Below are experts of layer 6 (counted from 0) of a mixture-of-experts language model. Rows are named router (the router's row for the expert), down (a neuron's output weights, with its number) and show model dimensions 0-191. Each number is 128 + 32 x the weight over its row's rms, rounded and kept within 0 to 255. Numbers have three digits each.
After each expert's rows: a language model's description of what the expert responds to. This comes from a sample of Wikipedia text that the model never trained on.

# expert 53
router:095150115080077112150147114176091127069139138121092167079123136108068172095061129101108101164146107137074139079078110063113134134124133110097144137111177132162121119158129124126135158127157124114083127167100123130144145092111161130086153107148114147128174120089151119136141158123166075144133121160104108157110128135107133149166079079098163099148133142133123178078121134125091176048149120039129165104070161139161164096193088101161121060130152103096124187136100099147087138137170129149154136061154103177106083138144115129095046082145144230093119084142187102139119143097141071098
down1:119080102158080065072127084092133063122083172090158103137101127158124114137129145146153132089104071138177106123176114144126137143098124141164128086149162187076090122139087111145180112089179124145153127131142111114083124139106078044125132089146111180137126118150101135151115123134107123114043171107094126127130115140130167179110130158201154097142117153145115109159190118076153128105145182059134141120151135095187091150150172125141146094177165094149051086084108172186148151053101185118107112181145149154114150118140103109090151160095178108139088125109073140144199108120120112118
Description: Digits in dates and tables

# expert 8
router:093110116169151130129149132136133131104077109149110137150145169147000115098133139074107173114116137087117192085140139142147162108156149082126116095121104119135170145122136100151157122080128149066096128154061144143127198130123189156172101063151135157147123138127079096197128091100106107173099140174088149089082149152135126117154073129121098119157088173104105114127159109166096144106157135150121187144022107107142124171077099184138182133102147097117181069178105115117112143095107167097161101091163083161096109073096035112118142107141160137112123102129104132133111128117134133112
down1:082110111097135133095110106189161137116111124146113137121118170127106143100089170132130109141149172122105136141158109137125128133175145113137120182092168071155162141125073183101131151080162180103093129116152167141173122146127153123154104093143151141121134111153144117182119079142135155108161149039160169184103163206101086083136200098181073147165183118209066128113160090106170115103161117128126117080035082168141118104121185107179106110166186169116134070131146120124124152099148136144111148144081069206088111186160131147137123181122101108091110129128115095149151129133146168115
Description: Word starts after breaks

# expert 25
router:125152169053106086163145145136178148123182138129113163115116140122109143147087090096137124091112138111095113066127145130117070107181156137098060085122122113183141148102118136164087136092143097159143105073151165119144155109119149144058181115099224147127146066114102161181175150140149042135172087123108167151110135149103057144154129109064143134146153160160112164118117136211109140162104140127102134117098186118159157152149081167156095117121101094114126116140062138110115112102143104112093108104183095132120097152101186083169095083097115187067165107083086129085090119129118109134
down2:103130127090116109178156126166139141110094126091071155101075125107166084126157100119135132152134099135066127105147119152086136129151112143134119123103160155163128148170139105198119138114111188078179109107195154180167151161125142181061132083184140142147138144223142115172118087150136122081132124086130082144124101148050137192171083175122168144116170130147141088140161129123109124141096121167164206125066126139160111136154057148137093115187149082143103140107120103127109167114141111109157114130187078115118039135111142157108094099171114155091138119053184136150142165093143163111
Description: Table bars, subject pronouns

# expert 60
router:164115122092127142120181131123094162163184107105118112165133144169133088114075176131166108132146087131110131131144151094105153129154095073104074108139131145117136168098120085131116134060048120055135135125121159083115118145127141134109132120161137112113127070122082085168164134163143138120096055132038137162118138116058132154155076086131113146131056109083149128105137126187105126195131131135117149189101095104094141132124103095175091104157127075195071159073190139165124136117146197102125141157157098072125159165073104093144154106132034102113112091120092102117123155110081106115
down0:080127084168168125116195133165128156138075137168089150137144155143095140149148172147143105122129078095160066084136088061137108129095215119133181114119123125101099158129130161171087122177155044146092120127126179127092169062136041127097149119127105146111150097107165085125099109107169125110126183060096161113096130139172183115136046135107153074109127125134136134076144183095169150070128107121129114139091089143159114082190156150124155149123118081133177141102115100140131120144129154116113093131133173123154078121055155113188151136153103107151161114144071148109130094151095177151
Description: Line starts and headings

# expert 44
router:140150159137163145108142089088150139075110143148122128107142165112087151086157136063112171131164117116068119147114164196113088121148132122080116168083158187180149065111129139094159130080124137108168162183086162154040140136109180103140151138141205095120101122137085075159133074173144067150093097160071131116046103132110152135098106133134148132129094132102115175147134165128078158169155164108123167169078125089094084114129148151188099098092132132131137110123144130123138112086142194095151135064151096137166057138179081093104123081151164138120089103103138090122175093155142138152
down2:122136168129181099147091128199113100135112178073149095082119091097119111139133137071093125144092107122112117144168098118122156192117210114107015116189095178171156128157102110149140181111118146109136140151129158103149152144141172131102192138210133108141101133104106125105111102098113135089144155098163132076133099117178163119131114117183135087154190077168125175121155140096108133153136118128116198163132198070170082069106122112145172112127129086142130160158081127087123140145148129134103111133135128125151144127054055146113109066111164148076115089174122132103143140186144145167
Description: Section heading words

# expert 37
router:061114140161130130108136136116109115102116096088143093183109162123106147122142143105077161185176121114112140065137124158164198105115124131077126131104166111185065099141145141137161119092114099084107149132080132169114135137034151169103129118122138227108150155111081101153140107158126097166117117111042108100095077114117086148143088099197125132152102144117091131164142176148128113124140126118160212145080084098105117132172161183135124085152157126154144098128169111107125115085139174076175122120140093146085136084130071152177060097141138173076133089108143173137068107175143122138
down1:139119094144111103132208138140170162165082108159182137111110133104135172095107167142201170125140181188126158105166162090083162117171148083073143085070108149138182051146159097110146167079055115088159085144140156148134161066106127143163115091155098182114112102090123160078161154182142222103115120198147097129093149128152152124170159144178132128142086139093106107178125112095110120192130131120153169115127175150168133148107142168135072131139155098154109102146151099116095160103138170110162156128177176129162107127131142105133103142111144179069136175097115101106132129093131113157
Description: Table headers, word fragments

# expert 10
router:149132196127170088133154178118190126192145149115131071156154089129180096107132130105125054126201149144113110158138120141178071064142134165141071177133195171169114114128139120101129186112136095111124091154191146128151110080106118097168099121102171104112079089114119120134149176181116139131103079144134116125106073160112085153062139118082090154111107134126094117164107149153123128155136173102113114218090135130112131184079135127156136114093095094101070172095139123131127141126180102086169168145148108137137119174091144070169117110119055095125108065107098109106167146162092135100
down1:145160134081097092114107150202123178124136078105144077099129116138123061149142132110159122096089132103071122119084139161120102126054115085113081180079109069134125113140085148148199104103136120163111075152095100129048069079135108149111109141193150123138154155111122108178147210139195145138139129091155120131130156135146153123113100142107106113049089141089107131127122138143114131153168003165138132197181125116087141166111092115126113178093157106194144106124162131117149123159096126124121132178156089129181098113136137174124157137182136111114152110109156094122119141185114128092
Description: Surname endings

# expert 2
router:127163135081103087132163185070126139131104116103059156154103145133109115124131122160104160094143089095132112117097070111160144130107142127108119079104155071136124069180119140134177119136099180151158108143160153117111150082143143161112142099114156096157107152099143080078154114050123110087204118100122141126060177101139124115082029184123140114097146099157111164174090136101095130109117110120075147132108133089186120122099098084184127135116163120126120150128133124135121129158097086097082173096102157044231126125143164170148153117101127147101079114173155182132108112115089040115
down0:134156121134112100077137126000104147093114116106050157128105155088130148138115115182123126118127121120143179152196123140140111071158138080101138086107133137128095100112152083142163103074129095145162131149144099147120106069136134129138140102115108142190102148112169133122188079111109149150096126107109139104106100106137161094099111097127101113121184103105136198142178176124117129079161067085084124138172197157116118134112097111143110172178147137109094132170119099135032129159064124139096094127079164135178118183152100119082096167141041166092162098112127151152118127166161177105
Description: Function words, auxiliaries

# expert 0
router:150168159123125137086133105129173090133134152099132074174075113173126109118079071051087155103166124139096153098096118141077192103109109120077108102146125159158132142118130113146188143117146085074104158142143140140163137086164111141139137115106126119211081137167147110177126125120113137149095164158127127099078120080093074163127080111181156134162174112197174105119095188139065109104120130162153177158117101097098141100128086178102152110152148118128151150082075136144110116153131166138202155081146165123104110124085129177135090079205107112071105135131100144118121177221115105105
down0:174099149121108104107136101145168139166153127122179112116075179111175146092127103149168127121098045148093086180036121131144125113158108168112116169114117171167132170134131149105156126100122095131131096174136136121139109143135167080106153119139107187192081135107154129144095109136186156070144089193103140158129102066100104105165149160207138100137120099176114093096126139105135088120160156188115030176119051108100128158116101159154136130144120151156123147135112191102161169109130142098087110150099136157131091106175184120098104107077148132177106138197112177148154132105127120062
Description: Names after list labels

# expert 1
router:124157088162166159188211143117111067083064080121131142105181165139144127111082124128136127098109069107128136113076109140103160123135065148103157132093127153178144118112109133113141165133133112134157120164106186067096189115091184121120089158141128163149083141121104095069138090103202131101153115116150176094063126112069177150156096120137162130191080155142092141130095161110183086136163140076104156108042165130124146110130131166114121137111120107074152114143127134139130137106119110193166142165105108130077154089095061141108079099128092103104143056113093154176116164118122083143
down1:164138089093125151111146105144095145124158100105073156102132139082085128142151136125088113162076153086156128177149137196134141195113129135118131112085114104189128175187120154116176175132123149038114152187130152180097142182112105125139111092095149171147146120092137110057161217160147156171132148117147126111146160130123125163172109148081168132090180148141175110111148139191136181179157072161161155127144165135127130141129108093131161129189158160124116081158132054084138153114189158146123162109149102146121119161101050128103165100131159116103112131039135181125108144131113079157
Description: Sentence-opening words

# expert 16
router:110123090156072100107135114158193121122186099126133072137098188152063084130091205163122187108095099123114153099095135104126153111119198069153131100130083169134167097117156165179119138086154141086140149183096093108134206130118098125170078135183120143080181177133103122126135151164146141162158162118108094106115102117153136112175099171036151138137091168157124154126149182096153134080120098138095118108094067068104140142126110134156138132142173177171148099095147152105094167126187127130171158167148119120112149112172124115127069100133102157153125126128178137108069160097109070148
down1:084108138126138146117155146101159155145118028135185148098149096117162144148130155142139093107142088136084117118110127141091122180142116114105105108140137129130121127180136147113150080172108159164149123140128144122152061088172177147112152144074117163141107092155161166136108136111175102141072117118123119139121220113084133095066121126110118118191193135188107126096182124107163094110084150117075050168131144182108091143094120108130194112140143150077132142066109160105098170160155111162099081115052183134198102119110162119199182139099133127148110088146111124169121062158136131187
Description: Digits and single letters

# expert 62
router:127097169069081115130150122094208089153168212116107092151171093128132111119103106063076076084085093119155114113121114097097116088114102135063071153113147173159135144093118135099114140154129115128097095183242150127150115093085116125152129129131147079157099099154081179102151155144083125096089121176076143144057086104094097107093137105110200186155123123099136168150107133115079143117132130116119130140081148095092115105086149148145084111143128128152112180081091155106133135143168150086161148094146146104099142180106137152150101119194127099100140106147106081100153150199089102133
down1:162134133159129102137178071140135080128096080127151135125096137068167115086135150101151142128113101119090098125180123177139187097149180146089215168124133137236174106156102087131081169193117134142074149111177112122114140123065104089108105123103098105108120140136124163127135069130130050133128116150156155142134087111185123075163050103121119126101083119161136122137178126133176121105137147118163150148152094106137118073144100160142162172107094195159056133104112211103136134176144077131120168110099115095164118104120102083095057091151166130128133134157143165118139117094151133157
Description: Latin taxon endings, country codes

# expert 7
router:087079169076105146095151150132137112165181161078125101130111139154082068131144173165120148056153107153104092124092092141162152144101179077155133123119098134150145129121190154112121153103142155112153066126124131119166136131074162151112106150067134131104159134091136150106113116136134130162172105183065101101144100166100112121111091138145157136109136182112099149183119109128176136129135100096119186129084138148151089172106165115233084110091083156178145121117120107146118046103166138180155188138143152080115110109155059103127144079136085127159096134118158137039113137049078121147
down2:119150133102135091150140087180089071178140099086148142176161115139179125151089138155104127122056104092113179157106122106141203145160155076089139098072174116116086112132163156123086169131109142101099100181168124081143114060195113098140114138106193072147116150170093128115126134088127124160161137123119130130101151138067070127134120144162133141124170088096123172107125124136093161181133100134161123139063167121110102153147109123188100149166183100155124183145114178127183102098156141120147118114126197142134138090145057157064116135107156154197076143133156120090088140113073151191
Description: Units and measures

# expert 49
router:126113127167183136159154104081143097124115168122109078123118115115075108075104129132086119118098114134138054131118092196185145143138133152150165164187126210129144072162128137089094149127134127098228149156132064134157150153115083076113153140137156104083149130109129128078143140160098144128072159112113126095107138167071137167148139155142140180092192122081148141164130173120143094095148084138144150181164142132172113102058147149131068110112099101133157124059080156141100152089120116180109156128095134139084101145094070132174198097172072131149170104122131100125171132139139186092
down0:161109055176136127131137112106133102132173156122107127119177098102124135078164096157128126108136166142117122154157131120169092118090225110125142180161126209127128103151110162089093137151118169169185235135146087074197122185142145105145118099073154135133122099179083162108069134182082186120079099128111106094142087173145123171162131202157119096139158112068162104095119109157114089144141074135144147141164154150151143114096106178111153082105120092101156170142126156157188096118116121127157181146142118078127094166156109087151126172118114147107163108143126129174161122129108167085
Description: Descriptive adjectives

# expert 41
router:115094129171185088180152119119115120127126165135114099115113140144114119145134152124127109100145083115182115110153111186135173106114161094117178138150089163120123149159138115135119148144180127131149188145083093133110170101116070099133124179151113145093101077114163146124144113169152102196130181132102117080109162133114122158109193150140129181125201163102173199132140186135141129128111144142127098172130168068171123147153183148117072109121127094103179126057106143167082132090097151141132124163117100167054116097141089063170149151147144157141182088089173182046115135041144179093
down0:153133158115075123155140118132172159141151150108101166183105164159130129089073127162113088113183070095132076149150117144134163124138138067068152145133164123111126122083103096160138136144148118195105130189151100133149154115101161172144107138178073140109119093153145098118188111191097110025116113142160183079116084161106149141102175111085122159153203152159175107110178144132056179143141133078120200084116122124099068129142136099174171109174117110139074138130137108101120117060081129166115143137084167133110132145120106124155139136130084161094110078086156104099131117063101112100
Description: Ordinals and quantity words

# expert 13
router:208118139117095121147176190092162108143093092097140109142138142133117140104144166137147146108088120122104183127106081084072116128128103082129103103163177137132151127149125106185160132137133095127105101103122184128135133111099163212134173127110099190170195115176089097146121048138143127116124072097100113096130181142131114130140079128073132064097051150118144154112076152160179106161219205213142125114079137154156115165108137167132105119131172112132121122095069142080133116085169160190119140117174132076121139131085102121125084131158151157112149096133138159096112164115106133096
down0:115166090157127140121153178146068139152121129154129116073128100136127129165178165111144098119140134159099194068081125152084139087184112103116111148155177113152158087138168167178118114082097145105096140145134102111102051167124097139124109097133153105133119118074089121149085106166167205095112181151138146080073125164097103091134117154149178129124090088108083209120111149109121168100117158133234125134090120130105076127068126144167126143178111146198089174131142112123152166083162107109098093096147147157098157163200148090130089117144126117124130084178078082129144130160090087136
Description: Speech and pronouns

# expert 63
router:176099141110127091175169171078180158124131081188047127182140099183126133133147168068114149120126108093111146135141130164165098125116133112168164054160162139134183162161105020121177113127162130094115144162149172165125150081108184141168153093108113132165141109143068112160119066106075118112134095031161141081077161185162131102091117125058135131120085159112092116153130118110131097152176154185132135119144199106180102145118110152162097118100154119121132147167125093111117141104102134123125124124167145080134116143103166064133157116094163103147145109171152115132149152156151140160
down0:162116125129064139160113139166152155117116159099163128115139119140127128116139101096098150136151173167134061164133089149122090139118136059078129075104096192122093152157189173155069121115066137123131105114135137164117053157053078093077149163113111104079122095104114158111152196099146149183101083116078106149110089121110139145099175179139103159092122127188101144108151121115048209131098143156090108148104093116146177154160117116140102116120183136143148128074130127129202132090128110125163102105126115139159069132143156156120133114123075114144168096125185087148149201066151166118
Description: Auxiliaries and adverbs after them

# expert 36
router:136117166147137178154146107098124109101127079124118116178129140132104129157115115136139102105080082075170102052101062102190064101097123131101116118113093118144105111148151139113155164118156146134113173125071099081152130135100079136116142142048134080105101098183158062161105116130157135142147093061103192098096135098066117183163113165173177103133154127121172090123112212122098133140124098171107171106097197039147108074075144153078125128146138098102134115106124115170109178144130131159112062164111130174155081108169123114077126112164120123149120059130146133148099109092137158117
down1:131120107100054114156063141082152161129146174124102171165121096120137112149145162187101142137125255191117102125156165154108148111123138079147163186116090127160122088096092111110108121107168075118117116132128153144145138112160140144127145070099067163126138135072106083134151184156103124166160120142119151155142130082171131121149132071088128136141083117091127098172190168108148121187087129158106100125120127128089157168164129143137122145082135149164151177144135120121133105037115144179151148117086086133071131126087116120190134131091102063164079180137107082170104121165131107153
Description: Determiners and possessives

# expert 59
router:154131130202131106133109082103195050111122137072060057129080102116152155090099080164081118155135117119148192103118187108123150124094126140133097132101157114132163082161114080130145183111160118069109088114111144169079169146120131073147083145154158105181192110135106181117138193174190171148122130173106083070104093153153117113104155141137151156144114130129201127142062133144110148141160108091139189200082088104124114140103125140098142094132125109152133097120111179100147094112147154113165125095160102172115120138101134116126081059161076111122137179161142143117101100175133111119
down1:116108131130173120106190163117114098194183159098077121153113111130124121155197154173116123108184133141100102129117152154149051178114194128112120165115132148122120118086091152155142097169093203160177127120096122104132134130158097135112190137100127133110079083117108162134104100188119172180154107078102080151113104179159122173137114129133178122102111149135084095124067132139153108124135187132058127137186153082187144124122111102154080068085099151082083140142162130125171152122147126148133130105160123139164051097134153132079178129122096116102018113139084129113170133088135103160
Description: Mid-word scientific pieces

# expert 58
router:123143196166110109127163168143152146164172134100098128148121110112138139078136089082151084096136134137111138112092159150175115042114143160165101190153166150193155157171109197119171161121171079140182156148158065102157123075100079105107075112167159070137077129125119125142134217182150134149111093153108150149169076136096134132123136095097106123138148141107083127147094112151089137172146136093106128172102098104114116146067120124137071100108118117113105158106106095104169093100145082041181095147139091096094126180142119125167119061154068137127149090106120093089109138153094142177
down2:159083115174155117105108193131166156163099136096192138163106122170162151173122084186149127114110122184113079156084112168092110169118125133124192114163088144107126163058191059132085123133144153163092167119175121148136083144068143154100151125140097159127103180153109127108110088066162203129118158147154123113111156125075167132109198138113144131172086084160042095110172106140118163137092152172168147078131124124125132124128144146138139102163123136064150145169174160169141137102122169133112182076120142125118095143131105160171175075121099101124181117070144147126104099117141191129
Description: Place and club name endings

# expert 47
router:126108138088153140113148133116137095109100129100143121141110096144131187129092147138082172103127090054084086078071092099138114178062158117125068104114147159139119070105117153094166129186121144112103108120103154082131164138104118133113161110142150117144088131131155120140099118126145149082108164111136163158099136107083075169108145142187149134141183065137100130145081219092135139115129075198136108135117139084158118056104130100113166139125149126112141187096075168146140123131133155193124124120119122151195076103060165096127112113205099109104126091145157188143175166132093162029
down1:108039147142128096161102121117137073111183134112124134092108097133101113179103122110141091138115049113110153146159150106156154149160050106146159132159078085135122125111152132138134115144082137141090137072144172091173072077110171060104144121078121195162088024107175117167105099161145126112108113078103129116144149076067152120095066160129118140127174110116137061156080139155127146110181150099103108166183079145111157145115103132152087155133122194120062147113134145124101143119115134150141150125104102105165134111088157137122125076142158119122069134124090122092134191148117159046
Description: Of and the in phrases

# expert 56
router:142124100111160126147160104096145096123149165120097139128128102108101153135093141107047137088134099133083140101124079202179114146080211145154178119092118145082146132141197161058130166127166135108176130135138097130180151090120123134124155182140142084132091138131156125079102170166188149152105164164078134102120120143112126128074122134167131103109125115118130140159118098179125111150156051151104093097141130105169095138092179181151069149078140124149177154071112138146180110118148151192094160145171076114038093181068114115162199137171097126144103096137125135111126106072125164101
down0:138104108132160134075157138110118185133159079129105115165138147117102148181096165177105112102182078106170114164131130108121149193175130161091124110141106162187106099139127167060132076108121140138091151195171133151120039158150113189120176158094178130139135107138132130189078173125147083105117168158158152126043138110156096131100150132089140146106160114120083115112089167086164101131118152135098122121097117113140137126119145138139148102126155110146198186100120189110075130132148149141137077102118114128212066170083116181087167138107147143120064172108115163134152055140080126161
Description: Quantifiers and modifiers

# expert 32
router:102094107133099135137132148174146168140138210087149149179125114102141129120153123158142081105162113124116085156111107152096106151132087137116123113135117125149173105189165159118074146107161145086151081176173169113152109116078173091137160121165167129100110133078075104138112150143114133204160109132115118094130082226079137130075124096093115098123184168134062098207089026133128147144149143118117157133077149084140129147092128156160102111132167129190158136107164134107119152123113141105125112138135033147135093140174114112172131143118071146179128152179185065121113156167134132182
down2:181138126112131062132125191070112144106070172176098189100155135160117089117108108170194151120194178107150101206128146117117137177135165132084142099141145144138112160135146172059117178114155155158138091091139154178116085114107201117088186145089132101126111118143146139116105163128112073192106185129132175085115070081089172152090130108079086126098132166145093192148110119124139147174113107125087082158127157133161138144135082126118092082114171172135142138139132115177189158088095128098127088167130128118171117127186129110100089157148125118125115135118164086130073142181137163163
Description: Time words, year digits

# expert 6
router:141091106114087160118171130120151097128095121090118103165083100136177134130072113081128094094160122053077124059115128145126064124150101121137110058066125108182105162153134172125138140113126127086129074190103176082093096107102122141168104131134089126112218120136094115108189138184190162107113058166152087139174186131101149168110148090111115135115064082138073144173059134151121151140144132102092184137086107135109087173126143134096146145140122164168083097151129102125146132101160152113127105135122110095129100092140155173150101108132086119134091104157109069105127199162150069143
down0:202131133132136105144149102151184140200097181125136081141155170184103192105080128119088136133142171092116073108082083129142124142158077177138120152143147135198112103155106137086064123144099141113136169067107094121112103128133173151200096127142113185123184095109156085118099138162139144144149130148177131088109149065106186093102121114067128145123137182150161068145096077140117155099141166125092127190127080115128135099131142141157146133152131165194092157141137088158156097103101176192144071124100087118153098131112099092147176178106113107129167138147171093112125145082095186155
Description: Digits and coordinate symbols

# expert 57
router:127141059085127117139106163110175160197120065087173149090113128159149116180115135123162156130089106119097080146153088133170159167105120122160128119152183157133149097139153130107131103122122120159113169165149174153154140121137161149137157142089157124186136098145131097100048078079111091081136135094190137130130155112180126099104123064087177121162104093094074135105107130073157123141158184184145116138143145100110135113124127093129170124092162125143143163181086111087136120092078088181116194113118101136132108153075176102089175198113140114131167090170139173113155181118053206121
down0:094168193066126100127141158166089122118156120133140131161129069150118091171152119122157113145157195139081181123125163102125091114110115104125176121113043128101147108126160187171130105143110145105170146135103134117119086102142132161087182096133122113143115121170150209086089128115171146140153126112069158173128154087146064170101124096152144085184086064142112147099195127129153093100097115073124162193160080127102114142134103151094120168135126173182124147156135150154142082141183108126093132150086131142165197120140149141107131075127110105103125209115098076124090141214154149084
Description: Verbs and their prepositions

# expert 12
router:151126158106151160136171091114141118075176161097111067178060132149116092061108125116160110160139089145145112139105104096113117162140157090147146198091171189178160127108111172143139216142140099100084113097109143129071106108184162137128091109128167076089199182093108150135167174112161141150121112124104087098108180125122115184131189119097122110187091166109165153160076152139108148138170099105103068172124147117047143123161155112123152119137163119109098100122151129094095132113135104111162071131112074113127096106162109144153069100171037143137086103127094165127146138129121102115
down1:128146145149140093097126144104114092061071094113144114189127133100086093141132108194181108151095184124130158102107146112160198144137094091131121181061103145160069162102165083110184145156052109170103141086173123130095120158100105201140107136148132119077096180125153134140102143112157109112124131091116090162196129112184146097099103139181103087240137124156131130146114169180182098118124107068138092130077108153104131139129086117135175117183131099104147120099137085137156151075149191075157135099082124083089108104166123111111076114103112175116114115127083144143141138129123127130
Description: Table cell separators

# expert 55
router:179159146097103170186154132166131111138094111158149114153142055112150122119095084087133072127134131106085140106116140122156122185130153144147143094092142113153090102092113060212122115092114090058124150158119118106112074130118189125170109161177111180080139155171087082184202138131108120117164113150124070123147105133121104182127138131141172132163118136122175101108078150134134185137165076107122182131108145109105138143148166114200146120117180122158113140070109079141077144128169160116233071134136130119112173121167144132140088124189084095105150139177068118093152130126155159135
down2:101143168108156131134164126084079091107147129128088051151077179152127145107124109125132170113120096113137148063086169108144105123171160137158080157107149121071108155171109150162223121084117163153080151099186121125152093118172120160155175078179129107115194201116150122116150135156137121132116193169109157182161087077079139130186127185117139143134142057111172091122118186112074156147163110114107175133069152067168078165169104123112142101077094120132161094144148113163171105134108141124146151133154152136113125083079177143121156137122150129090150088073142093122101128158111115148
Description: Year digits

# expert 43
router:190137144084089154126151097094142142107136148108152063137140137093069117140083100071100088106086158122063075118109059060114137085133085085111128154146153184107127127158087094102148174096165125148167122142136105134169126090129091109168113123186185144139114117115099099131109150170185149149089098161112161133091144053093115121090087053187137104126106100188140152125103181089136091165119120202135112139124115116167149188117149160145154089053117126116075147130079167085126086117124167118168155099136155127061121195114114130127109100159128083101151133147103096134109136180108098116
down0:105149154055126117088113126154152057158099211132147131136112133121131167192141129149168136134136086123114140086118146132112139105148171102105111101133143098127140164155082107088139164142109163111182167116154133070232150138114144123119141089147114150128100089185132102157170078182154181127126096055130098080130060117102141147140165161136189141170191112117141181111111081134115151172107086121147116164135165112167118098035110160122154147111092111152176167144107120086143158166121128163134088129102134075147154145124091132123162072174098157135136063210083117130092158126104170126
Description: Personal first names

# expert 5
router:089101084035112125152122166152139041144138079137065128102101147179131164149085144117102165088094109117115083167132127106096125131172174141135071099103080161143111087099080116153116099135138157137100129141113156099128143090127156118082160113130165136117163065166095152127139184126123092111164144132088140171108126165135099119107148059105187132138128126134121129120073131147120141145158160103092078152158140142116128116176172145136114139091113121091108140126110101103148104130075125184100151120162126103229044161103132085130124142039143090131111119142046172068146158107189075086
down1:085089127095158159152127170120074126112140116081077159139093143137144146211094118162070089173136158174124119131108134098101099111124131138097144093100144127134115141124090115178111183153063075172168131152095102101119168075117091171125114143122123113159102117104135115228236143077109124143172132105125137163122135135112091186097150195188126105142149157144134163127113104121131143167074132131099162121126190143123150138100184197149104091097158155117152091061117079170127126064085087100158123132109075085135116136164121147112087088104110089080103151075121107094127081131131153122
Description: Purpose and clause prepositions

# expert 27
router:190148142138096107115136160122143126064134127072126118182127132128065151041171134126138157136107126111105168148152142092153147094103108107123128113121164129143141110194202132087175145128116169102167141179114115174170182148099109099161067076171130128134116154154139084134152096148138146104065132184070116105060104134104131100122137169118146116114064138095119127134142145153111152106112145129131197084166109081143116164136137141157140118203182130156083090136191120107098160070153157093163052145155143146136047142093076161130148056151191148092149102160150144123103133130087162127
down0:144101115117119060079112128138105132111111137180134079156077116093055078112053112156123137177094145110142175157122152136174205156120103113071085152118088148123132171075161134158165125088162194151128052147165202158155215129091144114149140088158126219076133121118149135086126090078097146109144145072166139096077120130177128136124180112106152126106142142161108156153086158128180144155104111090150153141122183127149141158074105101109138137105161120156130134180133150081110155111074173101168148117083110154076103167164137099112119144137166100109134135120147165126082119138128162111
Description: Infobox and header labels

# expert 52
router:173145127059065137131125164180153111155133094113064168097077144135116180107088075133113158106129115142127154122212142136130167118105135124148137055082180105172112212131161098163158158122145108140104159137112103037124140146112095155089138107130136107163106089127100116179134147124101062111136084142137153147140154076167116185115083130122199171112105161156125127116104172077056117162124145114162154112123149121108180130106174119102097122206090089154140207169097151098122097158157073118161131089096153173132144151095127192160081119118153145144154095165141133124136145153152116141
down2:116171105048106130098114128204138160092087113104141106152114115125105106133091141122147111140114175135130154133167136142137156170146158133076148164110134122139114105072115116112134203178110153117120101078126149077173146097169171141135131113186122091167185173153129057164028132147121112078152135140134190101077152089157139130147140091150119167093137090162108076108140153142102104098107121106137065091070068141149134081070067118140168153129180157129159198140162126124061141142173135102153184106110109101070138141132114127105083117185110109112165167147156155151157148132142197137
Description: List and table delimiters

# expert 17
router:124127098082129175149143174153157097200138082115136141143162140150098151114094059144164199160105102103067108122125065143092128127070111125125104129137153094198152136096113124160170149146093136151100097140106172124132163105165171176095139201167169149129089141125136106077120078119153114147131139193118122146102144107085086154077112082155190097176137074113150150163061149076138128155122117137179123164132143171140092064138132125122166107159115143115122190159096158133102139121076173155133178129165157118209100172063087162160111115126157122077135125115134166128120142151141057085
down1:190130115121102059073130135123146098148050084150102123125143138100081132103119132146142169118140075146096114115115075085144102128201095137125103113119199121125100072129159171084149127092153128058169084127162122119086123100139139144140148118255163179143084159094157106169133096081156129113113153111135142147164132086139093074085153156077128100114123184079096108148156108165164144113154138155137183118173157148182117129101169192180166100136110106131119117143144082115096113102112134171085130097118146169107125152159159169184087143057131135088157098111162129119170119145158124111
Description: Location and time prepositions

# expert 48
router:156171214141098108139145112100182117162167139130107067160114122113117082073094093081150039132120139109116059106158126126148099098165110169113117146166197215123122132139096153116110139125143083155128123148151105171141119064128081156151129092104191124128116065121129156158154183154119157122099031119121178086111092129049093162081115096151140145126145137159113134130116136112147137159131145142131145179110159155110132173112163135150100113100089110129091157121122136106122085100141117066149142129131143109051115167147112052175137108136082087150168115120068080101140097179091157168
down1:137166139116098169129126190151089116076098108150175108169126122066143102132113092098120157176188151162127124040126109146145064133059134148180104121137157104083119139153156188189108120113133120130162106153104130124084173106133109137122123124175162120137127097206151191125175108104150162097084145103153152106146162144091159138097104140189111160131176159109124236162166165064145181155097097127160124146123126121118103150132148139108149174101140140058100134166130113138147059112159111165140126181157075139105168092156153106105163138126155093190162148126145140124112155184084181157
Description: Person names and pronouns